{
  "d_shared_expert": 0,
  "hidden_act": "swiglu",
  "routed_scale": 1.0,
  "norm_place": "pre",
  "qk_norm": false,
  "init_std_o": 0.0,
  "learning_rate": 0.00779,
  "lr_head": 0.0037,
  "decay_shape": "linear",
  "final_lr_fraction": 0.0,
  "train_tokens": 402700000,
  "max_steps": 6145
}
Below are experts of layer 4 (counted from 0) of a mixture-of-experts language model. Rows are named router (the router's row for the expert), gate (a neuron's input weights, with its number), up (a neuron's input weights, with its number), down (a neuron's output weights, with its number) and show model dimensions 256-383. Each number is 500 + 25 x the weight over its row's rms, rounded and kept within 0 to 999. Numbers have three digits each.
After each expert's rows: a language model's description of what the expert responds to. This comes from a sample of Wikipedia text that the model never trained on.

# expert 25
router:495464492464472495517513476505518518496491522475465531472507477513515520471475490523506507558476507471523504486519477541520498496522525491526481538486498452497511472516469536483480529448502464502486440478522519502528484545529542502518503491564487516500503521456463465479458537459521475527481492505500505484495518500496449522476498483492485556474445499504539529453506535507490475517511
gate0:513517473503516444509515484461438526488475502531467495537519472537508524516497485474505516510531505500512505564498502479481550483482465501475508491489498457534523490490511525495483503493498476492505481513489495525514488478508497515532498502492503486520479523485472469545483473530496498498507486537464503509509516502489481513491479511504457532511426522494530498505513492466545514565486
up0:506471490505563481510541481506507503482491479517517466499504489519555490469525457441486520483543510506485466530536481497496496501518472488490522517460544517501495469489495528461466464499489450448499527546506504553543510510502530497510531481501515516512485498471508496526491475502533478503505526475499501504495551530510553484460511522487489484518464540502548519493523466430522491535503
down0:454512533511462508533516520492504465507506512508502537532496467497519549473524441494509496529513489480483503515490502525525558501463461527505492508512559525460453461521481522498482528494501447514531514509531503537463519498488474518509531484470529496530487501533515457498506506524515553497478501526464543517469479460527502492534491457484516534495486549513490496438483486532503502485482
What it handles: Conjunctions and commas

# expert 31
router:494475536522492511472467488516493507504486554448477508466466539491476481496493458495532499525453522516504546517500522533503487528547491557496479523493518493497521516495479522491476494462499499516515473436469500502473468512490488500468508522492459512540516505508466498529500521451513508495505543495472506500522521462481492483498539497500548530518514519492517480485542490500516498504538
gate0:523480477485502464460457473537511529520498491498518507449495481504529523514479491551531471521466497520477514451503487547502462486504511505522503528503489510493499536508464496510483491479479455473502495499494466551551513484478504520449571461479525463523491500531537553541507509488509505473470505497484496551495508507495509518511472521504483469505500528493472500564542481491512523481526
up0:493487509493513552526528525432477528492495490474497519537559527559475507536523479485497516544475500519500506550468493470488526480495478477510509504514499454488544467500511526516497494492487504517530516533519481421508503508507503481539457523522531505489493529493486481468497484487483446486476467471486458487553483517497494508524524481514493500504494484465485503430480526503516477522481
down0:486480501496500519480485496519498510517496517470457530462448483538517561483484492485480506540495506520514505509487492479488526531533493498460534519514500518490474465513444508522528518456484537453524482487524525491447495464466498502555471481516509488554492487452510491479480497484492494447498508509496509537518472505471504482519493530470512471442439474490509486508506498500434485517523
What it handles: Mid-word fragments

# expert 16
router:537494528473475495531493526537513469532495493494493529471517474515503482481481534541506497497477478457441525504498498536502548498512515520510493523490490486463499486521513532503470550477465479525474481505534481500493507524515467478496480518522506484477480479485515528495490521504495486472520463498527548499512530519506492535467487499499505504518559465522502492470492523459491504541496
gate0:523468482500468472489502512509526518489519453524532499523486528485498509516497500527484538491462502504495471507485468522492508533468500508528482527505488522510526531492480477505474546522522474502498481509458473430525483506503500480485506479532473527530505533530439481521487498483505454525497493480546529527457439488538492509495515521530482554528481537535496470511519498524517473537451
up0:519497473460458458523507524482499500527546505488493500518514545479499473521462526526526516480491478517517484532518462537516532505491460532511479504460509519515500516500489505516468538527513464518494450517453477464528428504505491473484498473511529520544524512514497498502500472534456480504524484484473502503478478494572485518494489561565524530563476476519438494479488480518476488513473
down0:520582498503482502515518498520496519457511455528548492500505515479497514511468474508475491495547496521499490514524513509478504494495485465484534521474548507522511478482497498457501471501512461460532491461509481470464515557504466542482446517516503502509492508515488509491492485497523514484544460477532509503492476490472522478506511512503540520559548489510491501521481478481491482529522
What it handles: Title-closing nouns

# expert 23
router:508523512514498496542471483526488511488538565544477518479461520515524481491457499518508476522506528460433509487500484473480535494480501511521507511468501478475527450518450479510509525499470470484504492478490508505494492485473492461491518545456502479501493507476460504501475517498463462527492513474505538495479495528496499497451502528450538497522513522505483461512481503553518545544471
gate2:531493518478502478507464503515514486480482499483502477503480506515461514529521501574520516510531455476483484471512505530475505522558539508496532484549483515484507442511485504485511507454491489443513499495482502506472458500469507482472495483503519470479531520534495468531470522527463471526516504527475452539494455514484494497492520492490501526489504526585483494499517514501467553496475
up2:456532470543504473466495490501476484527489504490485509546489493512536457504518504484492494503470495491492521484511467487513512524470513495518542505483511464487525467467467471517506500539520513540506490517497494490487551481556511503564478495466520509467463514466505494486521513497498517494478473483472498481488531513501495529471463503491484469492505507454524477473497476466515464477515
down2:521518514503513507487480533519505449528516481529498528509513469499517523524526471503539493532490546477465505520510488509508513461561508508535476479497496508502496507485466523516501494483527470483481538538505477499537501498493478465507501501546512517553447469468507484500520519496521504499482522489498540513512511498452506511536481524507484505471519479496453482536548506520503537515487
What it handles: Quantifiers and word pieces

# expert 13
router:496498521522439518509510486499550548501512525492475518502508509512497472464482492489513471530484517491464477504509476497473489503525564540522491536560514503471520493479532491447510514518469453534532482502516479516503482491456503481492557519504514520525521500493477527479499525543503480551536516480518506509511511480470494523505522503466490545529543488542517498507547523501535542521521
gate2:533466511483494518441501477546509507552473501549523533472472494541538503493495521515531534493516496511506479543477483489467519565530526475489506568509485537494516469510457503439478490516477521501526479489540489479520508463524488474483509492527492515492524492455528492497472436487497492441511483558512515478491500469502501504526509476493484537506536538493476534525535499510544455502526
up2:505457485481527484468528499512504512496518496561529498507479529505539484505497487509509504515510491510511483506430496468475498529501529434531516522509481513481522488500493516487515483512526499515514511519500489471500490477491480531482522513510452517496479506440514479541489461491500457454482497524531509508471517513514524509495560493498496491487524552463498539537534491515533469503537
down2:480547482540456489500519511445494503548497504507504478494515483474522471492508501505452481498524531513446515494483499524501472502467471498522539489481500495534520536508472499490493514484522487494525489521472504518534486483492469456540467462467510504538455474503543519461501501480515517485493477537568536509477513524523458491496512554461512469536502479487450520490443462537473504552501
What it handles: Ordinals and modifiers

# expert 10
router:494508462505505469476486486498519499470500513502484526535481522549503481502413492542530478545494492492480492465513470514492542487473521544474522513539470505509524474508451460515487512511499511512462442515522473442517536485531519496505492501483509516443486511465508486480461492480534484488486474440491536546485495546485468503459527506463480532510490488529535506460496506479500498527500
gate2:512491532505483526487485476530477494482484513483493494495463508557500484514547508503459486467525487489467554520488486489517505501475463483476517510476487495502511499463468477524494510480508502513530533543455533546517509507521498500521496472520512477499496480502466498473521517493508506521527529520501505487519525437496541505514514476474444545489519496508514475512510481560514486540493
up2:487514471483499482508513482491496462520502512511533517537481494481528495491521520549480466490530444502470522517491489460502479489484512480493506549495476487512561515472505458490523544448502493493485457523470491524522483485522485486521481465505508545454517488534439539534467499497502527555522506512550522514488488473477555484530537515507454459482495489463448501514513502504548521474490
down2:497454512541521530524467509516459553560464520527556475543522457497470487481511522504502507477479527501506481505511513488513468523506518499504532518502479505515532519492457507482503493522509527550506491482455545504487503488515527471473464516509482513497510495505528480500489456520538512502443496504564505494473505537497505505536489524524488481502513514465485510499535495504497477525531
What it handles: Citation and list punctuation

# expert 12
router:480505533493491535523509465496524494500516509463484506517498540520508490504450483520517499498459488484500531444492448545530506490490532513463488483482495508477548521511425475515467532539466494553504483460495503465526528470494465494497510521512511494506505551497482483464492493471520455495503489478504504501552493476483477557454496570473469504476498486540505517483529540459495488514460
gate0:479514466466519510487518481525490503513506474481475481483522531506537478461482515499462506551484500469491499510474531514469507502523503515491482519498513490461510536496456500499511511520480534515487515504524490473475482506540516475520522485474500501469486505494491516512520498496490504510467508461521504521516486506447432472503489472493564531503511485524531489476510487500501500491506
up0:552493509552469511522481499528498492470488510467506517465474468489495512513521481514495471487489515462510495503514500474501511472473523475500524468506451479484466537505495498472476495502536491495496568484540487488508487506506497502455479476474500480520473522509479519494499490515484525511503455504484486473528519543538514492447482540505494494501515531466477489514440485486499536482494
down0:468495511514529456538499511500483508521488485547523543486543522559485487476505474485494503517498537510482515503473503488521480478508509510529524524535510469531437496432514450477514492468487529494425486480511480524487486496505497497511525513531470528489450522524535495498526552513487493517494478491504528501464472547539532528492486505490523522478510491472522513478556466530514503513512
What it handles: Clause punctuation and conjunctions

# expert 30
router:503512469533468469466549534522548476498487522514526507485514511498495513509448481510532487493455497528492521481519451525530501455469481502524474524503458466520516503509487473497461484501528526518483494496505464505488515508493528484527533517508535513432552535497441455450497492503503495511511482519541510524522522524453491498460479493469495545543481503510526511477522526515518534497429
gate0:536515522462508491535528482475509442540501495527479512465515516560459486474508483490540496505526484500504511495519509493502496501490530472507519514517497544473490515469510496484501526469449498534505532530493482464517476501490491512563501496518500552440500514466503473508495516494536465500511501579529494525524537475513501463469487479462509499482490534487518489534487510495469543496482
up0:533547521478517489512508470484526491526476483496489464525505487452528518514521508480474499473468508507527472513516487478443471493518480491471469502479546475528511490493520529494522464519485508482474519488525460518451503503465466514512518509477477498496501481504492450477491511510552515546502502476512508519495534518468536461481513505505495522466522476534507467507502518511459497529497
down0:506530504536548493523516519491506496516478484495448526513509511567493453524530502506477499466500517505516473470499466499491476514483532518489487500535486500525513512512479504506500464491490493480494480495498484533469495457503547521467507536517506497512516484469510505472529485508520495509469448499506509471513536512488518485572449474544520546541523482491511518504532513477549520515519
What it handles: Past participle suffixes

# expert 27
router:512492475469469518480495493510516507498503513503482538540520505521487499490479540489517498471495528512475516479496502505492548507493500520482491516480529506501483471512489517481503526496490477497502482511544512447540504557483492506481509512531510550473517518518466499509490532530540434489458505479484516511500526502479432492518540578499525540508569444521520538519458504458484510536452
gate0:512496502498487493486477514484507494503508503514483529512437523539495499511474511498500513521492490501428508474472469534552521456524502472504514532498555455526486513500489485546507551497448407514478480524476500454527505520551484486472491493507491492503503513496520447514506543488499495463499484546514495521490489489471515524512518510507478472482537529488522428482475473521497479460520
up0:490487518467471514500496495503504460490518495499444489518469492477462525485490499520576519555485511496506480515465496462521502502474500477497489492533524477496537486505496522512487502530511539467496529548486523507471498480493487453503515484485502526543477521523506436506523513554475528541483500534496501494502538468497543512466538514490505548489484480537480484477517549494492448518499
down0:485517508483498505478514490582482472460512526558502484518543510496517478456499486441525484569476520479490489527495481494453501548499485524502526489498519486447510532521518474460498457500555476484496534494478492492556520536486495483448511502534541523517520480505518483497504449476526489526500494509487536542530476468499518561480482493485500512491484473536538486503537520521488497489497
What it handles: Foreign name pieces

# expert 26
router:529507516454472523479499497492508508530472517489476543504470485511481488534544500536459457436503547481492520480479504526499494463512500494491473564535501468455547472515512530481440511480486491535490537489527502504475530503500464490505524591508509496471531510511466497485454486507498475505523503492500538520512517501524425523477472533492468512492511501512530541470476521496508530537493
gate2:491508503473508471497468516465477534519503489495473463518514499541514491530483547490533524528506470489506447533508469514460513459497498493434493505481457521505497526468496514482498485467502536496450483520464455523485508498515535477503486494490527520500437515525506436495497522500547457505490481514468498507482494502496509525518509508492467540481520504531458478460484495463500470495554
up2:479481549445491499473542516483492490519467501506494500520506501523555489515496515519482496538500502534525535518447506504502536468540469502479509521506500498450528513497481459497474525505516507503472489488484499547524510510539532510501522517520484514546484518500498529499549520484531514441492459484471457497525492501498516521482446497459494527488545516504485501498463474454541475481530
down2:511472507500536502520489547509513533464517499463479447522515459515460479547543494498495482522521512500519537544478500507501492510487480473503477493499532476485513458492452520574481489477491486509501528514536526527484492488511525483522492491479485497479451497587514498500511471494480543524508524482519498508502507458467484469544526509482483510489520448535531534473477449493501528490522
What it handles: Table cell separators

# expert 11
router:523490517489491505518514511539520514541505539501483534478513491529484484469493556526515499518456518478498533502524500484497522498527487514512459490475540452464507457505498495514491556497476484523553465454539472512529522548504450514539521538531521562505548505491484483505433494487506483507506505501534487525488493479502516518469492528506514495486542460524480506482521504498509512516516
gate0:496487521487560513495517485483469542514504530544507486469472478497488478522536511468537504503484524507478500483463519460515507515480513517528520437501520499471499514500445466538497580470500514509499486467501495533515496511532459492526503480501482519502488489514500461497486528529483524485500491549483460516488505496499496527482497510472485546447551499525466504504475483458512543502515
up0:501522518474513504510483487499484491535503510521475488498459519503469552532512512473488531486469497500488515478474490478530521522526460490496495487523524529528472512487509493500496529468563531509508524478488544507468477526562483482482496471484463503520505524457476538475499497497485550506505529498510480493513470476498491523498489535527488502479507503481491523527478500505478503448485
down0:507513498475544509516549478515517466491497511523525496502510492459486516461487525506477519533506500513454481559522506517455479483485509516490483534493492477515513497525482506509525525540497448488496480482493516524564471508498510509486480523485596466506514484473472486524480504480524502513485513524486499477466447524459562526537505512520514458499485507505502494475508496452525488466481
What it handles: Nationality and place names

# expert 8
router:565497520530510539540532521487529506536514501502483538512474459500499539503535503514518512495523504490483539485528491515528529492521500492549515506544466503486539506527457500477517536460478489533494534517498456487498505482488487494515517497478457510514553515488504489472495497547495497506486468506493502524506551511495488558493504515468471495482506499520490535476529504552571560516495
gate2:511464507490513532458515503509525480501500474488497520519488523505484471482479500455546479522510512461526524518513482493476455508470512487493502473505503539533490496531500491489486465496493484469495566515466516444498486472458491523514532482498461524484513467484514452468502477564506514498512571506505477498552536476474514516505512495470505498516481485525543553510483518495499442472571
up2:486487519502480499452493474496473550471462499501505491488466492489527521493529520509494503470509514469516496472541519519489510489515520452519501493449524491511556509455501484498501488532459507527540475506486508509511499510502491521485508492527517517507508520532493523549520475538523483495487518494514470476511545492513497506515505505497540520493513512533537500458519516489519493540487
down2:486480469511478476516489505521541524523462490513498471495464502504511509487516507532516498527529527464547509499486483508503546503541529487466512506456475519490507492440494525555536488519547511474522474530489477478462508517488529539507539462480500471544487463496500535466498470482446527449542525512498462520494486488499541543488525506492531501508450498538507478503502535531499515515512
What it handles: Nouns after articles

# expert 7
router:549517488505470520450453496520475484474514528520483544523467513483521476493492413518525407490499519455506507488500500519474527481499505506498482523537467487504534485517508494467483496516462500515514452524528438511534491503458509469465519501484514497504509520492519485498521524536500486512474504532504486546570527518520475517496477503502501533496489478500516492491523524498541513540482
gate2:522519459461495502478482468484520459493487500569493502449508489489477482514546503443507515481500484503516507502492536536506471491493445493519560451483515511468565482483491518501461531458488504456491500554504513495471566519503504511443525469501482463481507528506499432494492490502521468511444513495499519530448488501523522487496517499456513513508533495488484498483497513490498521535505
up2:473520474516471475500483452524454490569488474463490514481534543449505539509511485551478499476481486490507542459492470476479491505518531530467487478507486519533465516469532538540488472525537503525514495468489479507521463464521476515534506503481456508516518471525454521471499498487496503492519475486541459458464485497467521511477510505475457521470511504482467494521544523513537504486497
down2:509503509520447497445483490488490480544504489539487484483510504460475512482511442542502511527503491545486453485507529476469481537531489529501496516513491541537510559495496546499480502496506482528505509506463460531469504519481473519483503517508534443499483528525463490505511530507485525504528505493480497490490488498490479533508505461493484493469483523477526513438468496458529534536512
What it handles: Table codes, foreign names

# expert 29
router:517475501516528486501473491559490526508511520551515529459527529538503471480520517504506485492480508463467509466514511476539481462537505498515476523502509481488528469512437503517499524457466479520469495462537479511521488498475489529492517505481506552494519508490497527511452507478500471467504489474495526496488492508492495534449463497473501493476501483494531519528526503517517535511467
gate2:497508527452494451490500506511507466483489538473512503522491526517475442485447504491514486524500482501517515541500516530492518497515451497487466507532512499485510480515452462528497529483520491486480517465517478521466508498473485520499505499494538524521518491499481461497532518453495525535523519528485463477502516532501503440476458506489519519466479534480528487538531470504500526523464
up2:473503474502500487518483520472529523536542500491515503462483489490497552488488494483567536527498533537536490528511478490539494482489534518481567459499485524512502505473505486503513479483546538513440490536501479479485448489521511487533511486488447506465512513479510471474534485498475512474533503470534568505514486484529497516537501514501497484463542513475477526466504552476515498504529
down2:493513487522526486480512509479528512497512480470509522484472518491470479542474509470520487497489509450456524498552457535440509535536497508509470522549504499507509489475513484485472517479481532479496519502487497538497484491496466475499477480492515465510484512472525485532510484487513506490508494513487477537513482484510481534472456480500541476503483475509509474496484527485490498516525
What it handles: Months and word starts

# expert 0
router:512500505466488519490515484501534510523517482503485502487494510534547491491500533537512502492461518483517483490470514491490505474510488525548503531485514494479510505526500510500516529492489512547467491496523495454508477502497465452558543533551451529490518501506438507466477517496448456514512500491526526535456559511507474535491536500501468475466512501540489502485519477523528522513501
gate0:493505491547529526465515471486530523498468485512474520486532538472490495520491509527503511530477490476531478520493536488493495480493486521515447509476479463477481478471539479490503518508483482534491450527528476493494434524522452490489468480526541517468478493516516461492474533523513534509497479500577471479482506486483523518519500508476513527480514478475497505512488522463496491531496
up0:497532501494457461536471538535469483514517544465483475498470473539497440515477510490512499460506514516477500448521483520498502536476505453477523504531522543493468520511498546577495456514496499502476525477487538503511527477484531483524482535465502490471526527496519535502485461475490458493509479489484515521469476517507473512488438516528513502500477479503515466539515499511523517489524
down0:478512514480502545518530487480557538486465495476482467464518489497490468494540521501471505487525512478478498481470464498513491484453486495497509489492501487517508526521464529467468472507512531493474513522520485490525509478493497509517451501554526498481547511519512523476501539504495524533494524536481497474511521450501495528524511465466478476496518501453509464491524522533476514532506
What it handles: Closing quotes and brackets

# expert 14
router:471544489480473497462470490518542515534493514545454528511455508504485473501440517519516448498484523484495530488492570516484552533508503510486494503517485487478515458493488511481442509496486490487522474493534495521504503526522448471529537547498491546484480513484505487509500472535464512488461476474499515516509522509520493512506497499460521522503454512530496540495530558535525518539502
gate0:520513522455506469499464494484498495474556524501500479501449507504498528535478526495525490499510500507490505511474485503498490521467508488490513501499470499523500478483479478451472516493507519503517470466503478543525460532511554501459501503497458520492486530446511518489438504509454495533487448482501525491534506508530482495496512530506451485495539509526447527501545481546514480499501
up0:506502503473498483494495507487505488533489520480516477493452540488486525516440540516524472478502484486518490527484490525456530490502515505465494485507465505528498489468497466432475480505549536482518491495513495523481458521498523503485493477478451485468482523454500526501485476508489460523496504498478457502527494493521494486489486494517474471486489459541467528490543479504513465502542
down0:513529518442493508514513484491510500500497452477493528544470495534520521563445517502475482540506454493511495517525520489481495498496540478509500486480484463491484474528529488494528485527533530488514505502491516516460527505494519495507475508514547476472499538516498504491463491489509531494493512440555498532470526499496511537499465502535489469502506492492473531508501526489465519483546
What it handles: Sports and bio infoboxes

# expert 2
router:507509533509483486481517465503489492467487528526491555522447493508532446484496505535500501490483509487530483542510495496500536554510521505490475485520508475503523461508493468477493538476487487493526468522509515464522504521503498501539514478532488480483499497503484468461486492519484494497490418426492531488487488463517452521456514513498498489516462499513516510465485482565489500512496
gate0:542518507510522482473487500514500474490534483543518475495455505528475469502505498527489537462465519478521486489505494528511523554528459496516541542436512527499490510492513460488481477520446564512502505509468541446518493504515500507491514493506498483517538501527504514486502508519487448499447498496494504497532519504463529477461518502494493508540525455505491466503487495521517525493520
up0:491510533502463508512509482507524506540490535487499481513556508481522527509480490499497509499492506508483545523475477475464518529426496540485459474572520500509474466458502535552506508504487474483497487472499454512515508473446486488483519535498514519491505514494517540536492448501511503475547486492540531503457472486523483505523503501476489502488495509493493514515499524471491495511506
down0:494543518523536484525488528523476521518494529496506505442507469463491511505484490497490479497468490513511529524455518458508498521508529521488495487487505506471487481482468522515473516510512456532534470539456548504520526500482456460484539506501495506512495501518486500511533512464542528477508472513501473507491510514511563465524525504512488467523499509485538508465508519494482469526505
What it handles: Name-ending word pieces

# expert 24
router:540498561477475502492518510479530504499548500487481524464474519518517497499524480510476469500484509463485516508535512526453522496553479506501502482496477500467503503545513496494481501510456499534516497492526449495498461506500489477477547508505498520453462498455502471449476498465494455507527482466490535513526546513487453528510483516484513517548493455533475544475491494485477507489502
gate2:501519558518482515492538495491493501558501507522520502499443489517488509499497485486497486490510491523518505505479515475500506518523538485524436482517500471505569503493501524536487492516510500524496469556540508453484508509513527499503510497472505552520495541517515460509507465490514446490529484487489495494469510526503485464493512501527490478492458459544519520489514494504483552516494
up2:486510517509534449538490490477470500538503526496528461512454469516497475510502477514513515526505499509486510517475490492525483505471517509501456475443517456497536476475499560520471501527461476522492475528485526489490495529452530544470493499483445503484476499502524471482509470496525487532477507488450495499482510538478519482513461477534462448507485471498482550464516486489507533533495
down2:494487466498518495454494494508545547495501526515522493510496526517531481482530511495517543426474479499504517476500518537450522499565478500529475478475508489528438542533538491494531497485485495527508504483443479534500508520465520443478499502484471466533485470444519475476517471505509521503500495543480510482515501512489533519520462497512449499481546496488530469525491503487525496510499
What it handles: Line starts and sentence ends

# expert 6
router:488512471500466501533511481554496551521518521481484523455510486554557496487478496505517509517506512460511481469531496553487500497494518516488479521490505457474519461499480480479470514484494480559447447534508473478516436541515494512498494520480518478514474504502483528494457513506460464489474510540521517529493498506466492506456506502512476476489545477509548468474540483482507514509484
gate0:498519507477505463519493517475507496511494511515553542517462536498542490469553462499521508485518550471527501478529507468495533507525534484485515557519515473523532515457483461500522480539500474476483505502480492538524481496523495491461463484507544507527481501526503508483467516538467476549470470499538549542478535490535530507490517498514501484506493450508475472497552532516518512526536
up0:482537499494535500501473493570518509519535553504477533518491531485548487489483495488430514481522547508487524563491490480468455473462540542517535507478504537536504498501489486497531492497517480520475453476525528485464495497485462523488488518481567534534516504574500516528503546483487489497476504492491524484499522512502500521449523510513503499491559473457489482516528464434517504529506
down0:536495521482469476475519519492461538462487515499532498503496513516550523478463500539493461495512485500498478480535478496531498503596507489512486513497524540509497515517508513531504429524468526499477492525522497523483542469444553464485498517553478497475527510521537535503503490508536447476481473535478485457501622530507481474530516498491486476510510492452502488491492505520513481489550
What it handles: Codes and abbreviations

# expert 28
router:513489523500486498485503484534487501502496507484504490525500512534499460487483488504498491500513527489530449491503523500487550500518518485477456466547528532489480505485469532477485479481458495500448514491542475479490470509526472485477534504510506546467494513489490488522471458505515475509486474493532490520464518471515465546495474493501517528476502500520530498477540521470551492511506
gate0:489502495495538522505493508465496480503532536528466487510479522473454499476464495463512462526459509528518536487507478545485506470536485453524495505489553474487519521509503510448499507536538516456524496533513534475492491504447506519511501512510484482504516515483479502442451494532513475554530513513530483509513542519523491537544461468514483529479518478475487487516462514513539526576534
up0:527456487493470527511499534509502472473519539538498499505472516429477518504494510489484508510468466478509555472500483513484492476533455492525491525484513486480503502524473493478500500522505507490496465498554525447519476492514524485478508457505476540487501517501500488481453482483472458538520474532519461497535510500535465477462501494472465485477536501535525492500452543519510451510522
down0:480467528500467503515505472506459485509482515510505477430486519474452484515499504507515518520459539525521493549484487509468490507496477476554526498502502487526546496492508481547542513504537510509510483498506518498472522450467523453500512496520493485501535482530481508495508502490506498539513477543464481488545490496510541521504518488507482512501517553518479463480495515509577495508524
What it handles: Copulas and auxiliaries

# expert 5
router:533527508503469513512522519505479451514504492482488501495492562518486489476438504524536488529495515484511484479491504505486550495443530531493467526561470493522474498504482500448480516466489540544484482493517499469505522466491489519500539543486503490457511535477496533477478521531500465486512469489528515527517469527482507506434518495486506487492542448514499493509509505540519531493499
gate0:543515497494492458492479528505476455519461570498496487461482495464507516498447493481502488494491513540516520516504498495517479522461511514520506495529541511493486474493531499536470476517500508502482485524509491497485513442523502515476508463515457496483503465522484529485526507506482508525481450463491478485477514469506461486513478474479522485484488489474482458517485512474514499475481
up0:523513513514468468461474493474490509495457545476520498461504503466513529535449528505527502481500538518501507536510522524484524513493507477524497502552510526502474489483526501511503451501509515499517504502518510465489493495497513510505500485514486529512488466522482533468523503510512497550509470475516477490486519447537505471491471506471534472449544466482492463500505522495560476472469
down0:502507501486485530499490503483504510494490518545512483474529485504480515518481511505529471511499489480474497539511480505503490479520495470499442520503529532439508527528541496485493516525536489468531463497480491544478479530489526448491545510530505507527495488559514524464471544457502492531516486507501520586508493481477513510518506507522490502480564448463482415502466452493487495502507
What it handles: Mid-word pieces, infobox fields